From a checkpoint of a small mixture-of-experts model trained on Wikipedia: vocabulary 8192.
Below are experts of layer 6 (counted from 0) of a mixture-of-experts language model. Rows are named router (the router's row for the expert), gate (a neuron's input weights, with its number), up (a neuron's input weights, with its number), down (a neuron's output weights, with its number) and show model dimensions 0-159. Each number is 500 + 40 x the weight over its row's rms, rounded and kept within 0 to 999. Numbers have three digits each.
After each expert's rows: "comes after" lists some tokens at least twice as common just before its tokens as in all text. This comes from a sample of Wikipedia text that the model never trained on. Tokens count by the router's weight.

# expert 6
router:520506472481594487511560515426474509524538488460490554526509473530462439524441514491480469532533494469486472535554515526489463446537540502526480501522499520441519471548517510499491495536490422517478491469486451566508498548468490543435516580495445489543464435452525490535529424411531460512545440602492535486506521478484456500488461515466519535472413513506470558433465457503506417478548547496485486495487508498487497495604531495528442556547585440553368476470508469510462488555519579
gate0:501531519519432507464469505498523529461517544471453572489453486509480504518506561492572521542482565549518531525535431513585448513498551476506524474499434497491496469523463510491523529514538516566453551571522532533477458477572543465467484482514447448457462458498413519510407542457517511527361508495513489505468437521520489481462448412483547475542495504486537539496445541451511459542510615471533520513499539522469412451492542509515441519461563542548422534456532495488426523504511494
up0:483502535533531473528449485536512514576521466479555459433502548486492520580472530448458536580508522474480547527513552476492452539527468500458473490500480461415522549414490488437419513431514444528459560533423525515532511545476489453495498483504545507536464546504544511496551444468453452513539456458546478492414579470447474608562510527542486573414465453497505528569482487518436498514454421528520529505509559514472488507504448497529555478531449499525566529551489489497450493546519529
down0:516454497422479490498458501559519458514521483568568495589519500566572541505544486487397537484525518503446477527517522464454528541453491552467487557538498443504501481498482459476528558492511484447496499454478480507493562536441491516491431539497494424511511448463477444447545464556533557555532500540464575499526540473537471451475517532549477522551512472560578533510559482469452538411503466462538518480615439433462528530559477493528544473504517534504558446511511453432482497435506491
gate1:435480517498567514516399491453557468550480439484546536468465488469480520515509465474512542496570528485501585547533581556479447472572546498509400463509555468490483456468484451530488530557550512515578461476537516514549516523515443538467484523371522463565527461414543510486463467432439469453528527487500551527517495459457530503523487548546506474533461500491480489509537444411574559565576527441489525467528487520476460491494486472492514507496541461487467505514517546496510437518457475
up1:530517510392506506495511475540451505542516530478496468521524496469548532568475537504545527449528540451485490469458498499468528491495492482474541455510526557522519517589467490511421564449523442554444496492487546561412522478457425541595444517580444493483545385507505472488464532473528539509425572549513467511410468499474506518483448499513468540557562473509483437432514456549417533483494491533531522488546510486527506469509542477508479549504515501515545544494451557483448593465492466
down1:502569499518483537454494477444489430467509566478510462456491547567528501466514483548526534550497503518569527516508438561541458561541472514505500457528424520539540530595564484494500507515490513456466538499420531521457517499512604514498574471583499478468498436510468468525482440566518541545488478454568499520515475504475506469509524509450617531531518443440457470521518507518563490490590521509524443483476464492532531547565486484530474528447472524492594525524505541411458471435549521
comes after: " the", " a", " and", " to", "'s", " was"

# expert 1
router:538551526551572525519499536419485460477518547482503530477436471540470512516461499480492420501406500475519492471536520541516511401543516504513487545539470523395490444539553543504521499529557510516517421476468498487474513459488488570441408535535401469528465479492472460511526465503506514513522512559566524478492526545503474462465493526478478521398454513558500487481458445497503416468555561458514523508511518463470456394480488554518471504548553421465465458461475465550502478570541526
gate0:476499486561514520528521531525509383521472528505467494482426497487489502419457546472467463555462506506565472446471518575520472497505520517497515484477597531463474496470497554513492576532395533553502559450515500534451455529485411496508514500534397469515538510449497515513500511427554568532521495531506510516539481485503458458449522523534395488469541521499464511504464503450483477460437599490562491428541505561471472436508491421530517539458542480508548455469483465522514476582522460
up0:496409465452490468536454444452474468507505471453546509459509490491534477475542436553505491477498487480541464416519463488490378462531500486548486469463489455518602470490503602457488515520597457490472515570517492467486504505509494533525486471556553556520418489510566494481508474567446496530499496501449473487501496576517533455564468485479548561502503499497549519565518502446441560492573511521512458505487433482589538557510502541553504381556497473499481486502536506447481519528499556
down0:498478537424444505504529483522495548472488552450527514545503560477544465513502430472559528506446518408500492485456469529504483517509491466463485544485554546542550587506483483531485516516525477588509536442459484510510538524514477553451473507454558432501528523467511466584506469453468464486540509543508528501504476437518462452459438510498544489516455560481422471528502529453650573506558508438522464479442576474446481448496450456510505450533522438500542476491481430577498451447478486
gate1:496560481541566521562537494429502490458556448507509510508514519550534575455484421445489508477576449517444525581465538536519471469456515441539494485537490484477563430500491477591525533469498490582484543445482510531540515456486583471504517485503471498472520459482467459504532478549460483440511389503485454523528449483425569492552472482498501523536509468513486446533450500548430508484500547472516539464514456422566552535490467495512484478554475582509544470478552491564449556540431497
up1:449454485537561480500536557502526548455546539491572486523503583589525561459488450468549459495522502446481510517450477559404523463483466483497524471503525509498501493563575543552502475501545462447479508508520535545474519418486503412462509469431481471493527598483515550523520512545563548491515433564476430509471483469528530434485445482513516469453479501481554469432471528555521516513488549524511469538516505449563521447475558467484432478514542556502550476549557510508452468517486395
down1:497507460509564439476469463477508500575577537464522507457428492525495603434531455494460466521482466482470517541486523462493445455576527505523539456505529536555535419475580521489470478456537489510507510553461505380456483455515488439503524463434445487569531436486503452463535543590483499494481536523506548493608486459474498513522556492478448500467408495483473437508478467552415449494490474511535509462535476539472523482453530519416511448496485418473547515485514475510525499502472486
comes after: " the", " a", " of", " and", " an", "'s"

# expert 28
router:531489527458525535486535590445427439461561462462543537522466457549531441483491507467479524532475548467495484510503505542525492496545596476497497514512524476444533559498549503510442530569494469571490511507527421503485525535514431465499492541464529482546515487438484477571457479446520487471480513611583546474508476564521488478461522536526507553537399496511514584496433497518534461466495551514522474530517585503475479479527483512493470492578530533551461465529466478466374483507509588
gate0:587550491486518550507532542472511446528516503492493479524563443510543481539512543474539551519439497535512475430501527572505522464482493552529460533378542489406457489496500537453512514485458535543502467504496504503494491582430444519456524455469536467500500451494480502488535485502488485459602465468508518543532463438590512503416522528510506513488506455462521516544436482471578514572449445518525439449533533499471482478514426383509465496549571544523512518547462479523509484483407530
up0:568543440440472552461490501506466462568412427542506526489519471496484432551440549521533511398516497456535485558486448542489555555544480470557509550500487488476434435423545413504560576542511501517488537490485495482471487442518496509495496509520493470474566480454531497477573444492477588473449508483530522486527481541518456490504511507436498475483508422516474569432507554552483566480510484480536556523467478475510557513509549570570555547471459475481423548432508492513498532479499512
down0:467439482473478521488467515538410515518439482547551519531480475507486528550496525465451519440570544470525441549498536450534536430527461560502552518505519559490496469476446504516474561526458460567388430476531501535445552588538505483457486525514556439437540464480485554491507477487480509472520529486462515472512506429496491573443536404504473459529463475480518534427470466542425539476498502518539480564464500457481427516544536547481565511572469428525509516494499470473479460548429506
gate1:581500608465521565476500506527448504548449525517496501473415409491501521523521477448512515519439454552444436543462515484574493537457446523493459500492556456462586524549432551572561455524470491471536502459533483444546474500496466550439502535494500512505481514456569482558423461542471504543557448521494499535485520476527512525451489557552544440514487542459449514417483469530507518482483530544498499463449497539518502472568475565508478470549436484507568489478408462470478517483535523
up1:462553521486516480467454484463513534482585529522413519463530479494457516566571468489464581558485578466460454501497487544482511457532520471540520490570528557458420480469518459473450500540534604432480482459505578528561441468507487528565542550480462564449529507429489449488530474482545535495490522521532462422459501496516504459554505495489485483450564473461471483522418481487433510497463554470552499504497524538468556491504534605524559484510474518458464562458473569547503486530524525
down1:499543518429527560514469514531583574482494430538587523555492521567507529488561517512475467494513491524478558583506481516523419520524471506416460561499499513513476546523449541508464512490467507509505490521471502550529455480551504522487472550539461494431537475430510523554531529458378561423501484424448444520490518584493481535516526454561522461467479442464433530530482542447593475523508488489504581511472561484471535473450429510549489476471502545517481513560485484514448479539514519
comes after: "-", " the", " (", " H", " The", " un"

# expert 21
router:546471469584559484490494548491415416390522515468484512469521403547522447546488479502466446519510497478527435476567467520534572407528528531501447559542531451481493489546520537494451504630535523527521463484534493590447554491537520492475465500470458517540482463493446459568500483475476483474550472571547501474483503540494478485490490501452541513507452526465508541475469379525584474472531531483515506526539557505483499524493487527470478549552527529502496498459488485527494532551569544
gate0:551483576522496482488433436494527455518534425540512463523550446486575517567457507499456503579505497514471515515477521511531553551525468528516501498460497492478498465523526522531530518452445452529499503427510517579499601479519421508494453490482498484447507460491521491427458508482485557437461455590465485472487559514594492433442536506470494529497503531555538520413545430440529477492517477448398538530460538518521511494402533472482505526527541436542593501515442508522512519522517522
up0:503519516518523531458433424466553436566481557546429559512488540475515435479508517463475463528471481490526437498477544565526523547550492514560443506527517523469497490521527513542498505462460560468430471523478455592500556486587424497472470492515524502542476468519500502454482550562465564566452502582394503507477497468511519465543480546406486538515515493452504521476501470525581510548500532464453475583458527490486443584504465505465525480517506429521528457561457469520481487484589489
down0:471511513517531543493512497511504539480504522486503541540497627418518504466479532489512428518429515506527515521473451557478550540520536528493481515525445412470467544493512483523543554442550548491485422509566460502443470543558537516426520505529474477543433460464518467552496513612480523548491566432554525474452480517500493501484465514456525536428437490433500483510444539513518499534602576486541441461565458515504521480490501510447521512536449557522504493504598427492461491459470487
gate1:482487505482482519513538526519495482495505469460468454498514488559573554545567482511446538523459511528485498544517488483498430522529509485497505482482480601409469376517558522535452452531498546489585503456515511422508492502574528493544505445524593475484540574498536466440465506487471507497440479515529480494545507448467444451479449507507428540492451566481456529590459489480511501522540406560551526502463460487427533527513514467490547462467572407524501489540462505533486471552564499
up1:472487487559521514512517409501427455487450489464488436479571527495558494496529462506484556499458503443479495526466524497545522560504504564428475498423424606450470472505511523544466481553519491537552512501505607492480453499501550501526488430511538529434538554482545484474454467423523535444485498469560462497521539435546585499572506477445454520498477519486495525551504492490560527480537470506505533477509457490487558496439489539512479434558605504428560468479533500529447432519466493
down1:553391463501436489478478543477556506447590525476528541489428507515499518545476480440529476521508556483481535508531476512501497431435475546531457498508480469452523484511437569461501529473479513495480524531509451496524525470419496423530557541405525470503543417475507570479515552512427480530535563488513553448539489459499490448504445519539516542434479515518496473531511459592539560530464538454530428532525529541505505500543553484435438512502435557546450512519526435494486517518544575
comes after: "\n", " |", ".", ")", "==", " =="

# expert 31
router:458522436505538507483544492527484475520483557457490587534497521458512488517485508575467524495515481512494482447460487597481497467541542545468415576516561520484517513525524522447395531466548512523551484501440436525420559504458483513503471521540441482499485447465473355526513505512509475424463465513566505484438555492510490493445443520455571554488436479493483486508481512410526481471536539501583455457535559381500482484517521503510489520500547530470516477455463489520462518534518472
gate0:508493526478391473478531540439476551509475565531479524489427495530522531491433527455551543498530458506515571521512487522494572514513492540434496593511470504493517544485447501500483414486581435507533528511468540443472531492467510481513410482478537434421496493454511609572485448491470494520459503510523563509485535513458547477457504474513525479507521492463512495597440496527530558431485537554555530514499496425496521518479496432481434555516448503479511470533513464531506503588586556
up0:452518523519647518483504509464504555423554442492567472441532557490473519502507579511497477489446519487497492557528423400431534561490497432481499466476430479532415522498487462500503535554509613482566468469520516497446534512442465533487582425435493460535453455518494442489530457526483495509500507496494502461527456473497550520529491509471522472471481490512478490423429470549499472523497546483508457496488509556506538462532529518471584573480542523441484484499467541520542525471502443
down0:411477479542519520582429451494494596507513484505540527470507502548529451493462503455458528574427559538521450505513470453440498471491454515491476464513495466454506510401466490594509470500388492575547447501471628512420521516524497430516478518463474542573521528482493491463501429489492536550478500540423470496497455509507541470498499462459516541477542510531467482502498515511448484489518466496484457547537488475488454550514545503516427527495484504545561488457542442588540520472487446
gate1:483460475501526478484526408493509470496517558539461582478545507494501506517513548503503449523467491479546438414448519529480487541552472516474508487522479515576492509492468488484500445540455495503514605512535492524466520492534511505459475515508540496504515493501519385566527513515552486407540562513534553487478554527453451506477444460448522622469461464471563402392533539500474566462582486476505446480547520473457538459498450485471492548463554566443460523490481560540494500548506494
up1:516447440479520554546525464489485530474541517565470521485505455496522517563496470544560469496484553517519528494472521512534482439506461468476512541481460415442512468485463554431505487525579515500450588563515489509538493467490581525497510457492483511471485490393516487514526513448562521487447415482443502518417554528587536534497509484526522553516437517497467433478512516529476431527545553424536524421525490513534497473548541544491500458368503508567479459550535550466473533472524451
down1:514537487488487549505535521535532441525461495567546465486477494536462440458539524499446475598482475464507426496527520441502494507474504488420534478494469534529502469515580532569468476489596521465465556569528591526528475517487466545510487473518544502458551531452418530539555448566512468473523559509487562475511505506508487490550505524471533461523407537506543482490534530522482473540449503545504639507466554474491519564544440574485459530484508545555471440465519563446558501530507527
comes after: " H", " B", " P", " D", " F", " W"

# expert 25
router:474508493591546509488481502503519512441533539487512499522462437566489478521523505511460513471513484489459491460485467495529481492542491505481474504536585526461514546578525540500461514472503433517550534496502487513488510525500568520530452553388515526467487530456504424535512492430511458511548490495491490468447506515503490471390509486517607538554444481434508524475502449419514513446515508499559404473481477507528397448520430558514475470506602539516403495461418477437483475540557520
gate0:411442424547478492551482509512516568498454446485534488483515517537469488503581430494493595492484530502482555559519485466500462537517500488478417484539524488416507435496553533446457455554462501459570489481482520456480500480462528484454504532402482579496573594515492451535504518448500499527498514457525475446484516520430470402523460504466442504462481514514488533501584504505545531591506543479517520460519491508486490554529471479487480527556457509555531463581583491551497486558465504
up0:510459520466474492582537556493495504531481568480518496438515548568539515509513410522494517469545441512488486502555499475524502490564552513426507521462559496455540489546477473464395491534455486507475494505491495492456520513573551527522466394463504495503489488534519527524536529516464477497475567501463482479552533449462512468552483424505516462500532451464478450465520426458531450490499474517534460465473482525430585556431421521487550444525507526527533593500607508480488433596486545
down0:527515495527488451525474502476488446557468494616517468447490523509583500499496599581513561537505494566476513549449494485457497506478462538484476513527528531462523502480493482479411510436432464504452492482457526490537453533495539491519490437461450551576465482522541543535610541504439515445499478588514519413462451439502524552499484491484498581508473508520486510517475465557442506452435535478535494571494496457518505536484511499543477516510586498486484548590491533565452551439538505
gate1:427536509509630520510514535597456478482468487452554559526461529555503518495543456524480462493387492587507482508531528528565492486524512474556517536461418565518511567508444417490451505464483521510447443428502494464511506574529496486520523494481521449554489516517543497575543502433580498564493522504487474573472472483489563466479494458456486521516429482481516481539441506577513480482551512478525486519523454545522473485457553486485387485492479501500521457525477522482420489502486529
up1:474476535569481556474527479581463463539501490447487489511457445463493499488427418461503469507471453574519489539531533541501516416530503543491525490507472583498474509547484479463468437493453466487503499486562523548449457465527470416533487520429512535523542568450543476478471535562546469515459530548496453509511518521436481484535515486518615480460458497465540461510440511584394489491524488495502554584530501498477441534465533489518513526548572466502413537527507568496424485540476471
down1:516559566471490521481503495479501591516463440461544477508537532506483499547528525482535481507558462476472555479570512466492470593474514515472509512487486490478450522462485486559496484466534540554533568465444586478566442481479434430530557521515497429501497468478511513543490586580466484430554483528491492498507523563547475465461467469518492487429466525516452516448528495506532504462572519506506514420450375481547512519576504510512470464517610576442524449486485512509534528442547506
comes after: " M", " R", " V", " m", " C", " P"

# expert 8
router:482527525495561501558499491523409406493554506483527517463497497479418473525492501466497438460455481427501494378484514513479553484533540521425492530548544438466484535473525522475464504523555475528525540449430483532388495499483498483495496569514452496554473477472499479590528487446434494495513505620525509427497533548511472441416489567488530530468453479506511519397503470501495486463521573424492458524524487484460469498531465545514468527527501541502509445488513490473495477494581555
gate0:548515522488575537587466496482551566459532486552526515460471470531519477539535551532541457520503567489540515487493522495494502465474508477511516514478509418542536444457469368418506537449452550472516474468465481493468525486483480494522518531460488484463493423461497545469525543501574428526498506457476507488538474468470565499478443499462552488555494536433413532490532506482511490546520574464518437551488486472572568498524523437520534431510575408430515482438473465512537468486454572
up0:514481566473523512481579488468504517563465498479523420535519480456519517507482459506432504569409500437438504524450520515530409569508517500569489481427434480543479487567527534545575524562497470515535454518499501468461469491553479504506452471510519529501534534483511466521506463547438484559558456576470448467597485523449499498475488483509468517514511469602523468532517459494482473464488470483499530499514527584472456527430504481539461478576530544442479501521472488428413579491479427
down0:494564431512486450455505450546491485467542490490553505544510433494482427535499508485517444466516532501528469500440452564486453483480407449457494442474495502434520461542434413416539520504514521525478470482452504469505525456566535486480466586511513570478499518495544492495452462539579508471503474511511491457494486538532485466451555502482538482469501577518459469445528420496565477464521589548487475471510509453526470519389537503431439392507512496481566532490525540543518461488522446
gate1:547535537481539506544514474553477460551490543491585488469560476529474457532504460441526529494491487587454440520452460559544501520463519547391574484506478517492505574486534510504505468413562507511526523471575466516429509487449540549525459471482484500558492541531458461517491509496577468487541470464476511450466443494551520432483444516498496532463487446522451557456449576504481441571403471516477492482446530525465543457452493505580493422454537441493452521495496502521548492542549502
up1:553502507503498516508440477460535521529471460503538548472524450481522506500451582443507495492485459477468514487549448561499477512479507449400518437498453433548497460482530457488508536482545543504538497450473535518533471520441490509514454490562490523502451494528495506495500496498522503479441412616499392442493496509549537421507491495372581559526476464489522513525543566568500498480478482596446544547530548518424499490540501515499514415582475540549481477515519563510546499522488511
down1:456473565538523503454549523533511593473527497511449467512477536505457508519476520466485579504524537524510536556567500517508502538469481501560450492502509513534514487561472515485509514467532492448476475474536534524495506499550481456496526504444539480481635438498490535435470408526384551477486512502459517469465548488534521565463526493521503337469573532460483426501496497539510486478589518553482474485491447489504546537445557536553468567566481491522569471501496480433516496473531492
comes after: ".", "–", " (", ",", "19", "-"

# expert 16
router:497531397527505501530511523443429492444524542481494558536467458510489496521479440479479464487491466479447520443530494515514468451518521509501520492469535502417472517561517565511487502556491494489512468428484500499471488555481564520443465642491466464523464451500522496536519464456507496458500489577537584480451532632472482450479510564445529502412449527519516568453427518447576487475554524503529533431508522496497490473519491525515446506608516440459542470467481470503495517538542506
gate0:491479494523451508482550446464450535416516508627471453542428541503478494542487498444518384537503509472452476507489550516512520476477514402492486538463472462458518492523491493557505495492524563513530512442537498497531528589465552507565529531533522544479466497502479511462480528538492530575575493507522439477471542554471518438458503524505582548483492415497515456463535574583553453525541557483463517485502464467519466505515488505577487554491496454432506500461437479500445460593477506
up0:472425500481540532488464484489485482480456529555517462558546480567521506509488514526562529455487494510542461442420534538556518539523437534412578539510506449509511510491452489522532485517481439492539463474452481594504534441512549564492506527489459452502521484489527434488513621527501560517553490433477536480504490552452522471493451470500591436481496516550504463386501467508458420519501534424487478506489538523476496556445449542526477484432534506539478510538473519577488469436506437
down0:499523534518448530451578471515442517507512498472517476538448534501443461488417583428438545531511542552492560527480448557444482476531484525510497507507507528556531510512583434454485504487546527538487558427474482534492540545472454461551506514538513569512500444425474486523502431550509427512509435541513474520512477440494460519482524482488487527548514389485507584513517488595511510474511521509466404548530494496550490497520501539475431553503553469518483413509594511504463493522440532
gate1:451510537497537579454502406458538494461492465522537494518501507531450501533384442487568539469543471531476545484523433551497427490472488508553568480507517495468588539530507478503535527468439464508498522490558454502499506496531449530453512617493519596467542516581462435522550536554475539509490487402465575506487436420488415508530509504486522452541517463421510480500459492519487535545468542540483457511481494435490494463479508539483527549503555446496461487466470529536479484465528504
up1:447471489511519456459563480523476529522506555530452520553486465525491526496448507522502540528500499440495536549487461463504493508483539509482522505548623495498464459454509554452549431440501550465435509519525501480537562472437442426593497533498452489485483423415458494544580516503524483506476550507442548420462504549469580442460506474566567534486446491504445542477546567539505509444492507541517504515473515417533503430491585465425529495546497530529496492537524481433466521526510491
down1:484532523425491502452519528572482545494500451508539492480500538542456434538483487532466556465479493464518532598516509477523388482520508561436515487568506499488534551450596516480501556485498481491475479490408448518424523442515535546489516503530563564517534458492460424487510542468484485522390421446456466531535455447499555525507477421508496464496433468483428541430483513541461492469516559584505434555496479495491474456505456495525558452495524529508493486496559507551465493497477489
comes after: " of", " in", " for", " with", " to", " on"

# expert 10
router:542496500520515463454516514409412451426528520490533479473459438489456457480510502484466545446484492488495500458460458517496557488529517586512480531560537521474507467506530492442512500474518446532541498503497486526411490495520542484429499638539458519534459420466471481553540468420482497486517441506530494531498507486507512426513504539512514512511442532530464611528495487492465468484555531425555489435405611481530486479474460497546471519547533524527470465476397451477506472501537509
gate0:491445498511519511527532477469488462439456478564571411540554487497503503469507475546545539510481462572553483480493499501497487455533555493545502426484535562530508517544473572495480523476494473524468509411490494473503459516456434472470538477482515495460523487546462468499458464452497428512504556542439472522513556532494557539527463446604530528545547476465527474435534444517500432512531452491477522497581470562470496427556411499397473574525459558476454485474505490542556444556454490
up0:498501483503507459460532435475533471430503504452528452553509570395527576437482500539496552524495570600538511477532504538501462478487533494476476502489441496454473577572511517480512539521425491580532547456470423475452500574496464547443468507468430537480582547560525479523450498482483447488515530501507465515554529527489511481510557460511498555531456447458502424438511531556451436536513480475508524495551493485530500493483485448483496597490449518430474472480546451519561486499430519
down0:533619557466508539456513535487583469418533507505494403476498577510416536489415527516538478496579489488521542497472466497474573523497527496463482527499538492511435517500483535496474539529463473512499536464585451550540511508506510522445422524483520547548538520523542544511448535551533534446522441466501566480509523464488550497512479523496492468520455562522503552447466546575568465491507445445536555487556503544461479555463477552510473456517422490542546497534505469493545491435431464
gate1:508522531551547536470485515504430435534541472479534481564508418570510465484460535546437529492491515501435497492450417410487470483570493534498460476503517488476499493522403501504478557440520494454485457576412534470454507544437529517479488548520459537473451562507484492467490558530493526500497407446547497513525448554480530531480489458525491509403506523535466482491517521492504480475550434550594471517533539481398479529475519478547489572529529494527517502545502491565549541571522566
up1:440496489542542527517578460442440521472451544526487502482509476508504487511527501523536527481511599552420602511477530450453473459553504468473519474533517480541526443466486452501494540578589529483542457548581514432500460590453569481503460566507516434562451497507530524427505517509482433477442476534480531531531517550423535435516511527537508525489472515477482496501544504429511389458522469493483487430529514450443468472516482508596479524515470499513530495573518463496490494525463499
down1:509568553471515527473524466481522522540541495481522488487472463455540502418491463525550546494574522437503518508404516531402501489451463519486519507559465470453527446517521452492422525455400537477491502515518480527540459475464515499470520581506579505490518500488545481557429492485552509457489507531515488474461470461512504449501427465541481508559560447464523576488473471521576529528518414455541581514575498466503399465482487488513532523454446482527551482577518470454492547518570546
comes after: " ", ")", " 0", " 1", " —", " 2"

# expert 29
router:543550504507560493479550549496454407499475548492502548511468533533466414494465481545462510514451446485492549494549382541507536501511536515505494521535474548523508579515534538479505468559572466520503499513501493559462481507369522523455463563465487521442408497500445493515513404489519408501583455548496508466495579481481451471493511515465499603479462420520517531455504476519557502455528532514546504506480550463447493481555477529523460513549486547479469451503496485535485437519506538
gate0:544538534502530529484576494471377486456514494606442501458437536480535431500515577503484489493432513524435448489481410576511512527541565523537515413520501485525502528516454512484492469491538524459497582480546574503460524456502457484529490499460475519583504478472481500495560489536504488540484547507525452536541501520492425483543488537443479479556482467478435540471499429542545489539443527442493513467526519497563473452490496462557536520489550440495473548405499465485580500449509460
up0:463518531509518517494527520480404498514491490576483531492429574477539449471478510452544493483500496553512491512553451545526541476554495587498505515543463556492448477488521424427530450497506447494490576482464451544471490399551438471483522521479411588461468477626419516546530470485465412517542469502560514528565472504494503493482495500485476501525447533494521523552416531488565493540462469470506510539484484499521479532509558439512517518571537524509474546519413507460524483446495487
down0:481492537425458479476547486465470486489445490488437509426489464470459478521464506428434512492487507519561472474464462499511420515441469476488536446506512519502488496461467416483431500553521449552515475494493481578511402493553483490484449498493479501453404492543456461459515454502474474432459498506485472490486522468597466472518483487477397537533485457475497569423458474486435531529476514508434513514426512508522504505513595514480472478520504467490454451414510490464577409440455554
gate1:529477551518498443441498521484463406481480536512484544522479532489501514492531428490471577430466504422491422481500490497531526543502468479514492459523534554534519499489517514588531549486447438466442568470568462480523510472468460509530518511479479476459483587558386521425537530506495441466565560519501431470495567553513471501520486510499519506440486571603562504492506460418485560445543517501518540480509552467451502505510551510528506539438455460447532511544499555535515470486429489
up1:494490474523475483477552503493454437572451532502399505530473525524520509512563495520421525442460463464486486513476468499438493534513489553471502411458522550466541507570543548511529500451467479487453520511582531439537508452451459494527500542453541435537491535498513510551561436551536480493563522580491479437471617421519486465516507481495507497458487561507545511448472428499531456525531533471527460491518609428449543487433544561555474463491503484494553480533485480487511460497446526
down1:507481536537519579470478493530541554412464420504443519444515454489413460466500496502439485496513507493519411578517555528469485572526467443522472507493468553561515507482514497477467435483475470603536481506567547502505508514471516496514474467504468489521540531467487570484467492623391505484529403484517517468531553505502514463548519429504431527530487489498517495516457504536525483439445480503450527492448462568452501486450560478527534463477472565509436548542573518509514472532533536
comes after: "\n", "==", "===", " career", " The", "History"

# expert 15
router:503574463491526519539536505506475418484532537469526469517504452485434424552464485535473520414467517472483458446570429560517537460547516540463486538526555452467494499501484510411484517542501479536591492515510484525487602516477543535465478499488414409499468460500484451558491514497499488488573441524629519488495503585453510491499526513503542512477526461558488531423490500482496488488533492551475502481527524473432464448500499531548481578560536471465488464393471498505508527525526562
gate0:521590505483513502568527494533467443435495549460572522547454502528474544472536465550458535458518515486467485484470498473506539462537505468445590478445483581475408480505532416532514522525478490500459564432500511450551534520546481479563487430467502469462494580478425518513485502530499497522463488575460540494493552531482473542531512444611532465558502466530477526538460500492465489453444526488508534494512540444445458511500488425472470549416602475477543513462539472466531442488463517
up0:431589511527491489467484498475504427478484485520476515492521529515516538501483412507507488519471390512508505485482460472483526547459484488490491458471501469442561535530496549520505458443535508561483455573571525534470543454541497481495517463531518525496465449584539471542554459472485496501489513493569425520526543518521466498495506554488479451441514540559535479455517586525456439543467510552475547456429517493498479506511475571552416590488516548492486573506468531476365592525530474
down0:496558536519458444495453530501444495455473458443564522558541471477496503559500522423521485533466603553431466500542454605509492536537533486462424481515554496517484517536538586455530481433533480546508474499495490533471503513484477512540524478454471465459475559540566453454438479493567438534569502498492511538456541470456446506525496552551507491528488501485560513474493542416487573483570526463524538494508517547459532522415433496501516509505565522458486510477562504395536531466538498
gate1:504532499453536510480516523472519520531457461460526428543525470481518507504530522495395561488497462535517491462475524474519455399526542575462473504484597498569574577502522471508469510449448561490507478491436471514514494511488536501593466465482470430512553461571550490462530503510493567535533494555517512502503512496457457477457497523463568563424474462501456518414444455471511547516480522516459453487444541488537526482552501425559435460566432515531547459523466490539475567490434511
up1:527483510477494471508478489485488495561495536491496532538571512457526460528489506570487455473462531395455569541458499512406490520583516423581503559478568498576514523509502456506476510488507542455526474498457482441496483480524542496412532554542495602477532490528525491497470447467486496406501487544508426529496477438513472487500460442367541504441522468585495443499484541498500508527433519512498544515495554483468558467519434476524491512513494460540534485530464514512550581534460440
down1:534490514506408491465474509484543507463542546433498621467570551502497534436518535489505443474525564493467540529517450594500504479493452477553468479527494488469545474477452452540496469514466457502556516533529519530523524434570538546468444435478514563457469468536515486507451497507483498402501539473418491401614466514463598487473503499487493512427498521566565477458492476451462504501491546452536454515477495510494558554533467496463482515554469551475533519520539483447479528452479506
comes after: "-", " |", "\n", "|", " (", ":"

# expert 17
router:489499487507491452497511591442394498467511551451510584476460462525514486525500443469487473503492441465507457488522443503509570483512523498513478534556556474524470514506601491394482514520498522569491517484458470484480523510488570453467511516495428540446507442464515487490568460443549415464510494529513495524500522520446454471476466502454566499505474501551471561509441450491519454491512614497497548385519500506473463496485468489529513505567541450562532490494499531595406474533531533
gate0:468420475516499537522526528513486511520514516511463469462516528537457464557444475504572545455530529612554488421526469490461489480517458538528492522479477491503478478505456400461547401542462477508492519508444507488572548521536479497462497520462444542470500413478511478438482504474546511522453532561502568474456526506554440530512463525448601545466477480544459571530446489546461527512431493492515481413544606538533483522520470502430539558506531522521505498527477477431519547512462444
up0:544549488460497476452497501441492501431438474508515512506500507493524510505498462459478546492455516477449509504540516432514543524520486547508464455449418514478419503517437518594507435535524451521488533552470485526499516458492524529538586486471484518436528388524552545410511468469510604555551496518542530540459454492451449513527507556526425515532510453459462594495468522414536540444577531485511486520547531484559485529455519422542466465508555485529557470542498549495492514455474488
down0:447398467497522488597452527577514499490522449477519549507474465512518450404572478452476484478507584521564461475530565461508524529453537532503425506434555490488569483461513491580499586506549508469570525457492528578548498515485502451456538531480493478457522510522566496537534508500482457458525539484456404544461476516469565578457505472479559489535552464455428486560488519515482524458489535513465543450464500528489485582509428482537493470470450529484519478502508462497514462480515466
gate1:500533459449434482478521457528485479550501420422517503451462540525591546540491488515500508427500509567524492501588575469594447440462425502512512493501531466527575451507433463473507468521494494558576537415493481487424504570529469514487483504531495535488548549487524478518452531513572515559471508486461531479486551454482485454534559474478476430459530533502466559535523483562574499462510505496503532462462517491459530499469465507442583566499472523547465482422427495511481472461534518
up1:498558518497458588562552530536516455526473504491508499449470460461477535480505469510559490538522523495517513444506486527435550556484504517485487535445533490403492509468592518585495533473486475591468517492499493549394492478485587494523505582531507511533458462488502568443562462498466477521456515539464453455493463512509480560520436457531480543487492467507466487462528491423491469541491442548432558565454436457443425522523506547511494527545486453538448534505474421541561530502452450
down1:523540544501465510494565470457496560540486580469509476487505511459521451471476512507511569459564454533528454558483564445448442474490495510516530462503494539461510444422535584522546514510573535473469489487559488506556480473418511497341578508414513503421458481473496427447487463511488494468537444500502547468558536501535540522533514492479493531468479520511538452517488457524504536547540463516564475549573462489497481468503444523526497534573542505561469442433528555484476469519515500
comes after: ",", " he", " It", " it", " He", " and"